Experts of a small language model: 360M tokens.
Below are experts of layer 4 (counted from 0) of a mixture-of-experts language model. Rows are named router (the router's row for the expert), gate (a neuron's input weights, with its number), up (a neuron's input weights, with its number) and show model dimensions 0-191. Each number is 50 + 10 x the weight over its row's rms, rounded and kept within 0 to 99.
After each expert's rows: a language model's description of what the expert responds to. This comes from a sample of Wikipedia text that the model never trained on.

# expert 1
router:59 52 46 57 53 43 62 72 68 51 55 41 32 42 61 44 30 41 49 54 36 36 29 43 48 57 50 44 38 49 36 49 69 44 57 60 42 44 51 64 52 55 55 51 56 41 47 57 65 50 55 50 58 50 60 56 38 48 55 52 55 49 55 41 44 63 58 63 32 51 38 45 53 57 48 65 43 34 46 48 58 42 57 58 62 49 51 44 56 37 42 38 64 71 55 42 53 55 58 55 44 48 54 45 56 57 58 44 63 44 29 68 56 47 46 55 46 57 61 28 35 39 52 48 49 41 51 57 45 39 44 34 63 58 54 60 63 61 52 49 61 46 41 65 57 34 53 68 56 57 57 50 34 72 42 52 73 46 50 68 49 43 45 51 38 49 48 40 33 59 46 53 52 58 60 43 50 53 50 36 75 60 40 61 55 41 46 42 51 70 85 63
gate5:48 63 42 50 49 55 55 37 44 47 34 49 57 55 57 53 59 60 42 43 40 45 55 55 41 57 40 48 60 47 43 59 60 60 47 43 39 54 43 46 57 50 41 55 56 43 65 58 47 59 56 63 48 57 53 52 63 51 60 56 62 60 52 59 53 48 56 45 43 58 65 56 47 52 49 49 49 59 51 62 42 74 49 48 44 67 50 45 38 32 35 54 65 53 52 52 60 66 53 40 57 81 71 52 63 72 39 38 42 53 42 58 41 36 36 58 54 50 37 48 49 61 60 61 63 59 45 33 50 38 57 31 60 44 32 46 72 72 33 44 41 55 66 44 52 42 60 45 54 39 55 49 47 45 52 35 44 46 40 55 26 37 52 52 50 72 64 57 39 56 76 37 49 53 48 36 56 48 44 48 62 37 57 34 43 40 26 47 62 36 49 37
up5:53 49 53 45 42 40 46 52 64 42 32 44 59 67 42 29 50 60 38 60 43 69 74 53 52 44 57 40 75 58 50 33 58 47 64 43 56 30 46 59 64 47 53 58 35 44 44 47 59 51 35 52 49 58 39 52 46 58 51 38 45 54 41 49 52 54 60 50 46 60 59 53 40 33 33 47 44 60 64 52 53 54 41 50 39 72 41 49 51 64 53 45 47 25 45 54 52 33 47 54 38 47 53 41 54 49 47 46 56 58 57 39 37 48 58 43 56 45 52 44 57 68 30 34 46 69 59 49 70 53 59 51 57 30 52 37 52 44 45 54 42 44 72 57 33 43 36 43 61 28 33 43 45 43 51 45 68 52 64 52 43 51 52 43 42 52 42 34 35 65 47 50 52 44 41 57 37 46 63 66 58 51 59 51 50 49 58 59 41 32 27 56
gate6:31 58 46 41 33 45 35 61 44 41 58 52 55 43 40 58 41 45 50 53 44 71 61 56 75 52 78 44 42 33 58 54 58 28 63 36 56 43 30 31 54 67 57 44 35 58 64 63 46 43 44 46 53 45 37 43 48 66 50 39 54 40 39 33 53 48 54 34 53 55 50 55 59 53 53 55 40 39 32 45 60 44 45 46 41 54 42 41 66 61 43 52 53 41 42 62 48 49 47 58 40 54 33 46 34 40 50 43 32 67 37 32 27 56 57 33 55 48 65 49 60 50 49 50 28 50 50 47 49 42 50 67 32 43 55 57 31 40 58 57 55 49 53 51 39 50 66 44 56 53 35 53 47 57 66 39 47 51 55 42 35 54 55 45 50 57 54 36 39 52 53 40 50 49 58 38 51 42 47 59 53 54 55 36 49 42 62 46 29 46 54 64
up6:59 52 50 67 65 55 39 51 68 56 48 49 60 57 57 62 51 48 54 40 53 38 31 48 51 46 45 50 64 53 35 40 47 52 64 57 50 45 57 64 66 49 69 53 54 41 29 57 51 46 49 43 62 63 50 48 45 43 49 56 72 67 46 53 43 73 59 72 36 48 38 63 34 39 51 46 55 53 33 57 33 43 52 47 52 64 39 59 57 37 47 46 56 67 59 47 51 38 56 28 59 47 54 51 66 64 51 43 58 42 41 59 56 43 41 47 58 28 38 43 62 63 43 55 58 38 58 44 49 71 36 55 53 39 41 49 45 51 36 82 48 52 58 41 52 62 29 61 60 57 50 44 57 64 46 46 56 66 52 50 64 42 45 55 56 42 48 61 44 61 57 44 49 43 37 57 47 28 47 39 64 62 55 46 54 57 57 54 66 53 65 47
What it handles: Name word pieces. Word pieces inside proper names, especially foreign personal and place names, such as Ric in Ricardo, ed in Jedd, á in Thái.

# expert 5
router:64 28 33 50 48 56 48 51 44 51 39 50 46 43 50 61 51 60 45 46 52 38 30 54 60 39 53 56 46 45 29 49 58 53 65 40 52 54 46 59 55 63 45 37 75 37 54 47 49 48 39 53 36 56 65 48 43 60 57 31 66 49 50 36 56 67 60 49 54 49 61 54 54 62 58 35 51 44 44 45 57 40 39 51 56 43 42 60 53 50 45 41 44 46 47 63 56 46 41 42 54 60 46 38 69 54 39 60 55 67 59 66 32 44 51 61 23 62 43 47 44 39 36 42 39 44 48 36 48 61 42 47 62 48 37 56 65 46 52 53 49 56 44 56 44 42 48 30 62 48 37 37 37 60 35 46 56 46 51 57 59 32 52 66 51 55 47 47 42 77 66 51 66 49 43 47 49 49 35 47 84 56 44 43 53 54 46 69 50 50 72 41
gate5:40 48 43 54 46 54 47 68 48 41 40 56 62 42 30 55 53 54 56 50 64 45 55 54 67 55 49 37 40 62 75 45 63 70 62 40 65 45 66 37 43 52 36 42 47 39 55 57 43 40 45 63 53 68 40 55 45 60 55 67 62 55 39 58 45 45 57 50 35 49 40 50 46 65 61 43 56 42 57 63 56 45 61 31 55 52 26 57 55 49 46 60 44 41 47 52 50 47 35 45 66 45 38 42 50 61 57 39 39 65 63 61 49 39 62 52 54 49 48 49 48 61 58 66 59 47 39 36 41 49 55 33 40 45 44 73 39 66 52 57 58 44 40 61 58 58 44 32 72 69 48 37 58 45 35 48 48 49 50 44 44 50 46 60 51 38 52 42 51 65 68 66 75 56 35 58 55 32 40 48 51 56 46 43 44 37 35 55 51 62 40 46
up5:52 57 74 36 50 39 49 60 49 54 67 45 45 46 56 46 58 53 40 45 63 50 56 52 46 35 44 42 49 51 25 40 50 46 49 59 52 33 43 61 47 42 49 33 49 61 49 45 57 49 32 34 20 44 56 57 41 52 31 46 54 41 60 37 58 48 54 41 67 54 67 42 62 53 42 56 49 59 52 68 62 48 37 48 35 51 56 53 53 51 41 68 69 57 52 43 36 50 42 45 38 69 44 30 56 53 48 52 56 54 60 46 38 46 43 63 48 60 43 44 68 51 52 39 50 36 26 52 56 55 40 49 65 50 45 29 49 43 58 42 54 29 63 53 52 56 56 65 43 60 43 51 39 50 45 33 39 59 53 43 38 72 53 45 67 35 45 34 71 62 37 50 46 49 35 44 56 70 37 54 39 46 55 43 46 44 55 48 63 48 43 59
gate6:38 45 56 53 56 50 57 48 51 40 34 38 34 42 48 51 42 50 49 70 51 43 40 59 38 44 54 47 60 43 67 40 33 59 59 42 48 30 51 49 58 56 56 42 51 54 64 51 37 40 55 50 46 47 60 47 48 52 42 55 47 58 50 31 56 45 56 49 51 55 50 43 47 76 43 47 44 66 36 50 55 64 52 34 35 57 48 63 61 33 50 63 35 71 48 36 45 50 47 48 55 45 68 43 42 61 56 47 47 41 47 59 41 52 58 65 35 69 55 41 56 35 46 42 52 43 52 34 41 58 63 42 47 59 64 62 23 55 33 44 49 59 29 56 64 57 64 58 51 38 42 50 32 51 24 43 43 56 38 50 37 45 65 62 52 69 56 61 54 46 52 67 51 52 52 41 65 45 50 38 44 30 42 74 32 52 50 47 46 44 43 60
up6:60 76 55 53 42 51 39 55 67 49 80 49 74 54 56 36 50 57 43 52 53 50 51 60 59 64 57 56 53 62 36 56 53 41 54 57 65 64 24 69 54 38 37 58 53 48 43 57 61 70 31 53 57 42 41 56 44 52 53 53 52 52 47 45 38 55 51 52 46 39 48 43 42 48 47 41 52 48 50 39 53 49 39 63 61 44 36 46 56 72 44 44 43 55 49 55 54 64 38 55 40 51 44 37 48 60 55 61 39 54 68 45 42 52 49 51 43 49 46 47 48 55 48 56 44 50 52 66 56 64 62 56 54 70 55 52 54 59 58 48 34 41 37 40 44 47 46 66 73 61 75 36 43 59 33 62 61 68 55 57 70 54 57 39 33 54 49 51 63 36 70 53 63 54 44 46 39 61 53 55 49 56 42 36 45 55 51 52 46 69 27 45
What it handles: Function words, word starts. Articles, conjunctions and pronouns like the, and, a, he, plus early pieces of split words such as er in exercising.

# expert 3
router:39 32 43 58 47 38 74 54 50 34 55 59 35 45 39 48 24 33 53 53 42 51 71 54 68 45 54 47 59 48 54 45 50 45 46 52 46 42 39 47 46 54 44 49 52 50 60 50 55 49 42 44 54 51 53 38 42 60 42 59 53 55 51 60 33 53 59 57 52 70 52 38 47 58 57 42 52 47 34 47 59 44 35 40 63 50 43 43 55 49 54 57 38 60 61 61 51 53 46 57 65 60 84 45 53 57 54 55 58 38 65 46 49 39 55 50 52 43 37 42 50 37 58 59 61 51 55 48 53 54 53 35 66 65 56 61 64 33 45 58 66 56 31 58 57 45 41 60 53 48 50 43 32 40 47 47 51 50 14 48 27 70 53 55 56 49 53 50 52 38 54 62 46 34 39 49 57 76 68 42 48 39 50 47 25 50 37 50 41 58 37 54
gate5:41 50 34 47 55 48 44 59 49 38 53 52 61 46 66 34 41 46 66 48 44 52 46 43 68 49 61 49 48 43 56 53 36 41 60 58 67 51 37 51 44 43 49 42 59 57 67 57 46 54 62 52 48 48 62 40 49 44 38 36 34 46 49 46 39 51 63 45 50 69 45 41 60 48 60 40 42 54 61 43 67 55 40 54 44 50 41 38 46 65 40 62 55 63 44 45 48 70 40 66 43 52 37 59 40 43 43 47 38 51 54 40 52 49 57 54 62 29 66 63 58 58 33 58 47 49 81 68 36 52 50 37 48 43 38 45 47 59 66 52 67 38 51 64 36 44 62 54 46 46 52 45 55 46 42 54 64 40 45 40 54 73 61 31 61 53 51 43 48 66 41 55 19 48 44 65 61 31 47 44 51 44 70 55 47 44 54 26 52 54 60 44
up5:46 74 67 51 37 45 60 57 55 58 60 58 57 22 49 63 38 59 46 53 60 45 57 47 44 56 53 49 59 53 60 47 46 43 57 55 27 56 50 54 41 53 50 58 51 40 40 48 65 54 58 45 44 28 29 66 46 58 51 54 55 54 45 61 61 46 48 28 52 28 49 37 54 48 46 50 60 44 40 50 41 50 61 36 46 46 60 68 50 53 49 47 64 43 52 53 49 49 49 26 28 36 42 46 48 46 57 49 55 55 45 43 36 54 54 47 54 54 50 57 27 49 47 51 48 37 25 56 56 34 31 54 66 73 47 37 48 39 48 34 47 57 48 63 68 52 45 39 47 51 63 57 56 55 46 45 29 54 58 48 53 46 43 53 57 58 47 53 52 75 52 49 66 51 48 43 47 31 45 45 56 76 47 30 45 40 37 41 57 66 55 63
gate6:56 52 54 51 54 59 58 50 38 64 45 41 45 54 43 43 45 15 48 63 48 66 58 61 64 39 38 63 56 50 57 44 35 48 52 54 55 43 48 53 51 55 44 58 40 35 33 53 47 44 46 46 37 38 33 55 58 70 43 64 52 40 59 34 40 52 57 41 41 56 49 43 43 47 32 44 46 52 49 42 65 30 58 53 39 43 35 43 47 68 44 38 55 53 39 51 56 50 55 45 43 51 56 56 69 58 44 59 39 38 41 52 83 48 36 51 46 60 63 53 47 49 39 54 49 46 48 47 52 53 41 46 40 60 37 63 35 62 49 58 42 38 60 64 63 63 58 76 65 53 13 48 44 53 34 69 52 30 49 56 48 60 55 49 53 53 47 48 46 53 56 46 50 37 55 46 62 63 50 57 57 63 46 38 51 57 36 40 50 67 49 55
up6:59 56 52 46 48 71 75 47 53 55 36 51 44 49 45 53 51 65 58 52 39 39 59 54 57 58 48 50 35 54 45 58 65 58 29 35 52 41 67 64 59 42 57 55 45 61 60 56 50 58 42 43 50 61 34 37 53 54 68 64 43 67 64 46 50 54 52 48 29 63 54 74 46 48 52 56 56 46 52 53 39 54 35 50 58 44 49 43 45 46 67 55 47 51 54 45 59 65 46 61 55 49 72 59 45 57 55 55 68 68 42 69 43 39 56 58 49 49 42 54 42 50 62 53 68 67 54 49 54 44 69 44 47 13 65 39 49 60 47 48 50 63 55 60 50 47 35 53 54 45 45 49 56 47 65 38 50 64 56 39 52 40 53 45 59 42 40 57 43 63 33 40 38 66 59 48 46 48 66 56 45 28 50 43 60 41 53 50 26 47 50 55
What it handles: Proper-noun phrase heads. Second or final words of named entities and noun phrases, such as York after New, League, States, University, East after Middle.

# expert 0
router:59 48 35 41 39 40 60 49 38 55 57 46 36 39 73 62 61 65 46 42 39 47 52 54 54 57 49 44 58 45 31 45 31 50 62 38 45 39 40 55 53 50 29 43 48 54 51 59 44 49 51 41 53 54 46 51 42 44 37 47 54 39 36 46 68 48 40 51 55 68 52 63 63 46 51 51 62 40 50 74 61 24 55 41 62 53 45 54 47 54 35 39 20 57 43 35 45 63 51 53 67 53 62 50 55 66 29 59 60 37 47 72 44 40 39 58 43 70 44 37 43 52 49 60 54 47 62 66 46 57 51 54 54 49 24 52 69 39 49 36 50 48 57 51 39 49 52 41 59 40 43 45 45 51 41 55 58 53 51 39 50 52 61 50 50 24 54 45 34 68 51 50 47 50 41 67 33 38 55 62 40 58 53 43 42 58 40 54 53 58 51 62
gate5:55 61 41 57 58 38 58 51 48 52 52 45 48 54 49 58 53 55 68 46 40 45 87 50 51 58 56 54 57 44 56 71 61 58 49 32 57 69 39 42 78 33 68 58 44 50 51 33 60 48 57 45 69 56 45 47 53 58 50 56 48 52 31 44 52 43 51 64 59 70 47 46 54 41 44 46 55 38 58 41 59 34 47 49 48 46 47 60 47 40 58 40 57 40 43 56 41 61 47 58 63 40 57 35 39 56 56 61 42 34 37 55 47 49 54 47 63 53 47 44 66 66 43 40 56 54 50 60 65 57 36 50 51 59 49 58 72 32 49 65 48 46 47 47 47 44 51 49 61 47 53 54 69 46 65 48 58 54 47 62 58 60 40 54 50 76 39 53 44 52 32 54 55 65 58 41 46 49 43 39 48 66 24 68 53 52 35 35 41 42 58 65
up5:46 44 56 56 49 38 53 70 55 51 54 46 60 51 53 57 59 48 68 59 35 52 84 64 49 52 40 59 52 58 58 56 50 50 64 58 53 49 51 46 51 14 56 63 44 35 52 40 70 49 49 57 59 42 67 38 50 41 32 57 42 61 35 53 50 35 49 43 66 59 49 52 43 46 65 54 49 36 59 53 45 49 38 61 49 47 41 57 53 52 43 43 57 48 40 44 36 33 56 54 47 63 47 51 43 43 62 58 56 38 42 61 52 38 57 52 55 29 49 37 50 55 54 56 43 60 51 51 50 51 47 56 53 56 51 45 50 30 70 31 60 54 40 42 47 39 54 54 61 53 39 67 50 49 59 39 47 44 55 74 63 67 41 55 61 73 47 43 47 52 55 59 57 48 42 29 50 43 49 31 38 59 30 74 30 36 54 40 57 59 59 53
gate6:50 46 62 48 58 39 49 51 33 57 61 48 44 34 50 49 47 37 58 60 49 51 59 70 62 61 36 56 73 42 54 55 50 63 29 34 55 57 30 44 70 51 44 56 51 53 53 44 59 70 56 62 49 36 50 65 55 51 37 54 48 43 57 59 38 54 49 47 41 43 60 58 52 43 37 45 62 46 48 39 72 46 42 47 50 27 51 27 31 64 57 52 41 48 41 52 39 52 52 43 71 46 48 56 46 54 40 53 54 42 55 58 53 40 48 32 44 44 39 60 50 59 51 55 53 53 43 57 37 33 46 47 41 55 57 53 35 51 54 33 59 47 53 67 66 48 43 55 41 46 62 53 66 49 64 62 50 63 52 37 35 35 31 61 42 44 37 29 40 71 39 44 46 43 54 47 39 52 62 66 59 41 39 44 27 47 66 53 61 43 61 48
up6:32 58 41 54 44 54 41 51 51 56 54 37 34 47 51 61 45 38 74 44 58 46 52 67 51 50 49 59 49 45 44 62 49 57 55 56 48 46 39 44 55 61 53 54 57 51 41 27 39 51 45 54 55 40 48 70 36 47 49 39 60 64 56 63 44 49 46 50 40 34 47 61 41 51 53 49 54 39 48 53 62 49 46 50 45 47 52 35 57 50 40 62 35 53 46 53 19 49 60 44 70 43 45 41 50 37 51 46 73 24 42 59 44 42 23 53 44 55 45 56 44 55 24 58 58 30 55 56 47 36 39 45 42 35 40 64 51 50 46 42 44 56 53 71 57 58 45 58 58 52 43 57 56 44 37 48 47 81 48 54 32 50 55 28 59 40 55 53 49 51 42 54 67 38 54 41 29 47 52 48 65 48 38 57 29 56 47 40 59 60 60 41
What it handles: Line-start structural tokens. First token of a new line in lists, tables and headings, such as a dash bullet, table pipe, or The, In, See.

# expert 4
router:58 42 50 50 44 44 60 52 48 34 37 48 47 48 57 27 49 63 36 47 42 49 24 60 54 61 63 50 50 35 48 57 42 62 53 45 40 46 49 66 47 49 34 37 48 48 59 64 45 56 53 56 31 71 34 43 42 77 44 51 54 57 39 53 45 66 53 45 43 53 49 57 47 62 50 34 68 47 41 64 65 50 55 39 69 48 48 55 52 59 52 33 67 54 47 54 50 43 34 64 57 43 45 51 74 55 22 34 44 58 52 69 43 39 42 55 38 46 55 45 57 52 60 55 52 54 63 40 28 48 48 49 55 45 28 53 50 46 40 49 60 53 48 73 43 41 52 54 45 50 49 63 47 54 47 62 54 60 50 48 71 58 73 56 36 45 44 56 56 48 63 49 54 46 47 57 33 68 41 66 61 51 50 58 40 38 38 49 52 53 62 60
gate5:49 59 43 37 66 46 46 54 54 60 47 43 51 40 41 30 23 51 43 58 55 53 62 56 52 67 61 55 40 42 27 59 42 56 46 50 46 48 60 44 55 47 51 39 56 54 57 54 28 57 25 59 53 43 41 60 49 62 44 56 58 66 57 42 52 45 42 51 42 60 66 46 74 47 49 63 52 50 53 65 47 42 51 59 52 46 52 53 59 51 44 50 53 42 49 31 58 63 48 53 55 32 41 55 66 50 45 60 49 57 55 49 35 46 49 38 32 57 59 33 64 34 51 48 45 42 44 44 57 45 54 45 78 63 52 59 47 69 42 54 53 52 30 52 64 49 62 52 55 40 56 42 29 47 30 52 46 42 39 66 33 57 61 20 55 56 48 65 53 51 46 43 44 35 58 42 47 43 66 52 50 46 39 39 33 59 36 59 64 38 39 58
up5:57 65 56 50 38 43 53 54 60 46 44 53 51 40 55 30 47 31 51 64 44 43 50 48 40 61 58 54 41 75 56 50 54 63 66 43 40 56 36 42 60 68 66 53 40 49 44 45 45 33 54 43 65 52 57 60 46 29 50 36 43 54 56 45 56 54 41 32 45 52 40 68 38 51 44 41 46 42 68 42 48 41 43 37 46 54 48 45 38 21 68 50 63 36 43 55 50 34 42 51 62 47 41 42 57 37 60 45 55 60 53 41 50 56 58 58 60 46 52 55 63 50 43 65 60 63 62 39 68 50 56 54 36 55 48 52 53 33 52 60 58 51 64 61 58 64 43 35 55 62 37 67 49 59 50 55 69 65 42 45 53 34 44 46 58 48 59 61 50 61 55 59 59 43 55 37 57 44 66 38 50 50 49 46 79 71 63 41 57 51 58 62
gate6:34 36 47 44 37 38 55 57 32 60 49 50 39 51 57 47 51 67 46 68 51 48 41 41 41 36 49 36 46 62 49 61 52 51 45 38 48 57 51 71 57 40 33 55 59 36 46 65 58 54 57 60 67 52 45 41 54 64 44 55 43 64 34 59 47 45 35 47 33 60 36 69 38 33 47 51 65 52 35 48 47 33 44 46 73 52 56 51 56 63 47 48 46 66 52 60 58 33 59 56 56 53 58 57 65 52 46 50 56 45 38 41 53 53 35 47 66 58 39 37 61 47 46 59 54 47 44 64 45 48 60 42 40 41 48 45 43 42 55 53 42 75 46 30 53 54 43 62 53 39 58 54 53 54 58 60 47 42 59 50 60 55 55 31 31 58 48 38 54 66 54 61 40 35 46 42 59 50 40 54 36 36 71 30 40 51 41 66 39 51 46 26
up6:42 50 42 51 51 42 31 39 46 51 51 39 41 58 58 52 55 33 64 52 44 56 61 51 46 41 59 39 33 59 52 38 49 56 50 62 39 59 53 57 57 51 65 51 64 42 53 51 61 69 52 55 43 58 56 49 45 53 57 43 44 58 39 37 54 59 63 51 59 42 45 80 44 36 44 48 42 33 35 41 41 47 44 64 45 63 64 59 53 53 42 49 39 49 45 65 36 44 45 60 48 38 33 53 50 35 44 56 59 27 60 46 66 58 60 54 37 58 70 43 67 47 53 44 62 50 46 44 38 59 57 43 29 61 52 40 38 47 53 54 35 46 58 50 38 59 31 55 55 47 53 45 50 42 34 42 49 42 69 50 38 58 54 69 54 66 35 46 43 57 61 36 34 42 45 37 67 51 19 55 33 59 42 34 43 55 62 53 36 57 41 45
What it handles: Verbs and clause glue. Verbs, auxiliaries and connectives in narrative prose, such as was, had, been, became, stated, and time after at that.

# expert 2
router:53 52 54 57 41 44 40 56 58 24 30 52 48 63 46 41 43 57 55 41 40 56 64 44 49 59 37 63 61 47 44 50 40 54 40 72 49 43 45 53 41 60 50 62 40 57 42 64 49 50 40 40 48 51 44 42 53 51 42 57 68 57 43 56 42 42 57 53 57 48 42 60 46 58 45 44 71 29 47 41 96 48 59 49 48 42 51 44 47 33 49 48 31 41 40 44 46 49 55 49 46 38 54 55 50 48 43 36 40 54 55 46 56 42 42 59 40 61 52 67 57 39 55 44 48 64 59 43 54 51 39 51 43 68 54 73 51 58 71 48 54 46 38 27 60 42 47 42 55 48 56 48 48 41 53 53 50 63 35 57 49 68 41 59 62 53 68 51 50 68 33 44 39 46 39 64 23 46 52 51 51 47 53 53 44 52 36 40 55 78 41 48
gate5:45 52 52 55 45 51 54 43 52 58 54 54 65 54 57 44 59 50 56 35 71 46 64 46 49 58 46 69 72 36 50 48 47 62 37 44 46 60 38 68 22 71 50 62 44 52 46 62 48 38 50 52 50 50 45 65 56 39 69 45 60 54 57 50 43 49 63 55 40 47 42 68 64 50 56 40 49 46 56 26 58 58 47 60 48 59 38 44 66 60 44 53 39 61 38 55 52 53 54 33 42 53 62 48 55 51 55 57 55 65 59 29 56 49 51 42 46 49 49 57 66 28 43 48 39 42 56 60 51 52 53 60 58 43 44 40 59 54 44 45 64 40 64 65 70 67 39 50 49 46 25 60 52 33 40 46 70 59 41 42 54 42 45 58 62 65 62 39 47 46 48 58 38 37 53 41 55 41 65 38 52 52 62 57 33 56 51 48 32 35 32 66
up5:52 53 48 49 54 61 57 55 50 63 29 63 60 39 53 53 48 30 44 38 50 45 43 50 61 62 35 41 68 23 57 59 45 56 51 48 26 51 41 52 37 60 47 60 41 44 50 62 43 30 50 56 39 56 42 49 40 30 53 39 46 52 56 66 38 50 49 52 37 60 52 64 46 63 61 49 39 46 46 46 53 63 46 61 44 46 52 56 80 58 42 57 47 56 32 46 59 45 37 38 44 44 31 29 55 53 53 52 48 70 59 33 43 80 45 34 61 53 61 61 50 28 53 55 42 47 48 50 45 38 63 56 52 51 37 54 51 52 47 48 57 53 68 60 52 54 37 59 45 49 50 55 64 50 57 39 68 52 49 48 66 44 56 58 64 51 39 37 49 38 50 51 58 62 54 43 58 32 64 46 46 48 67 46 50 51 59 49 53 54 57 75
gate6:47 64 66 38 58 44 57 61 46 47 57 49 47 55 68 63 67 40 46 54 47 63 42 29 37 56 53 60 50 48 64 46 28 58 45 37 49 55 42 70 46 49 33 49 58 47 42 42 46 54 48 41 44 54 44 53 31 32 33 52 52 52 54 53 36 53 40 50 40 41 55 43 60 51 35 51 44 35 54 52 56 46 69 38 63 51 64 68 44 45 57 52 46 56 45 40 42 70 50 65 58 62 42 57 42 60 33 53 43 50 56 52 46 53 38 56 47 46 50 49 51 68 48 41 27 55 69 63 51 62 58 42 45 53 56 60 37 46 53 54 84 66 63 46 39 51 57 60 49 56 51 39 35 39 45 41 29 54 55 33 50 42 38 37 50 44 63 51 68 43 55 43 50 65 53 66 49 57 60 56 48 49 33 47 52 47 57 70 56 36 28 58
up6:50 59 42 52 43 48 57 49 44 58 38 47 51 44 54 55 43 55 34 52 44 49 48 56 47 50 68 44 61 52 39 46 47 36 47 71 50 44 64 57 54 29 65 46 59 75 53 58 38 74 40 47 43 40 42 44 49 50 43 49 59 57 47 53 35 52 61 50 55 39 36 55 56 57 59 63 31 34 45 35 62 33 62 54 44 53 67 50 55 41 50 25 49 34 44 66 47 42 51 60 42 50 46 53 60 59 61 48 53 57 45 54 35 42 56 63 44 44 38 62 57 55 50 57 37 70 34 48 39 48 67 53 43 46 47 38 48 32 57 61 76 45 64 50 33 51 54 29 59 37 39 58 49 64 69 67 51 68 76 52 42 46 64 51 57 51 28 52 66 48 60 48 49 39 54 45 39 45 51 34 46 44 42 56 55 54 46 57 48 36 42 45
What it handles: Separators and prepositions. Table cell pipes after names, commas, semicolons, closing quotes, heading ==, and prepositions like of, in, at ending phrases.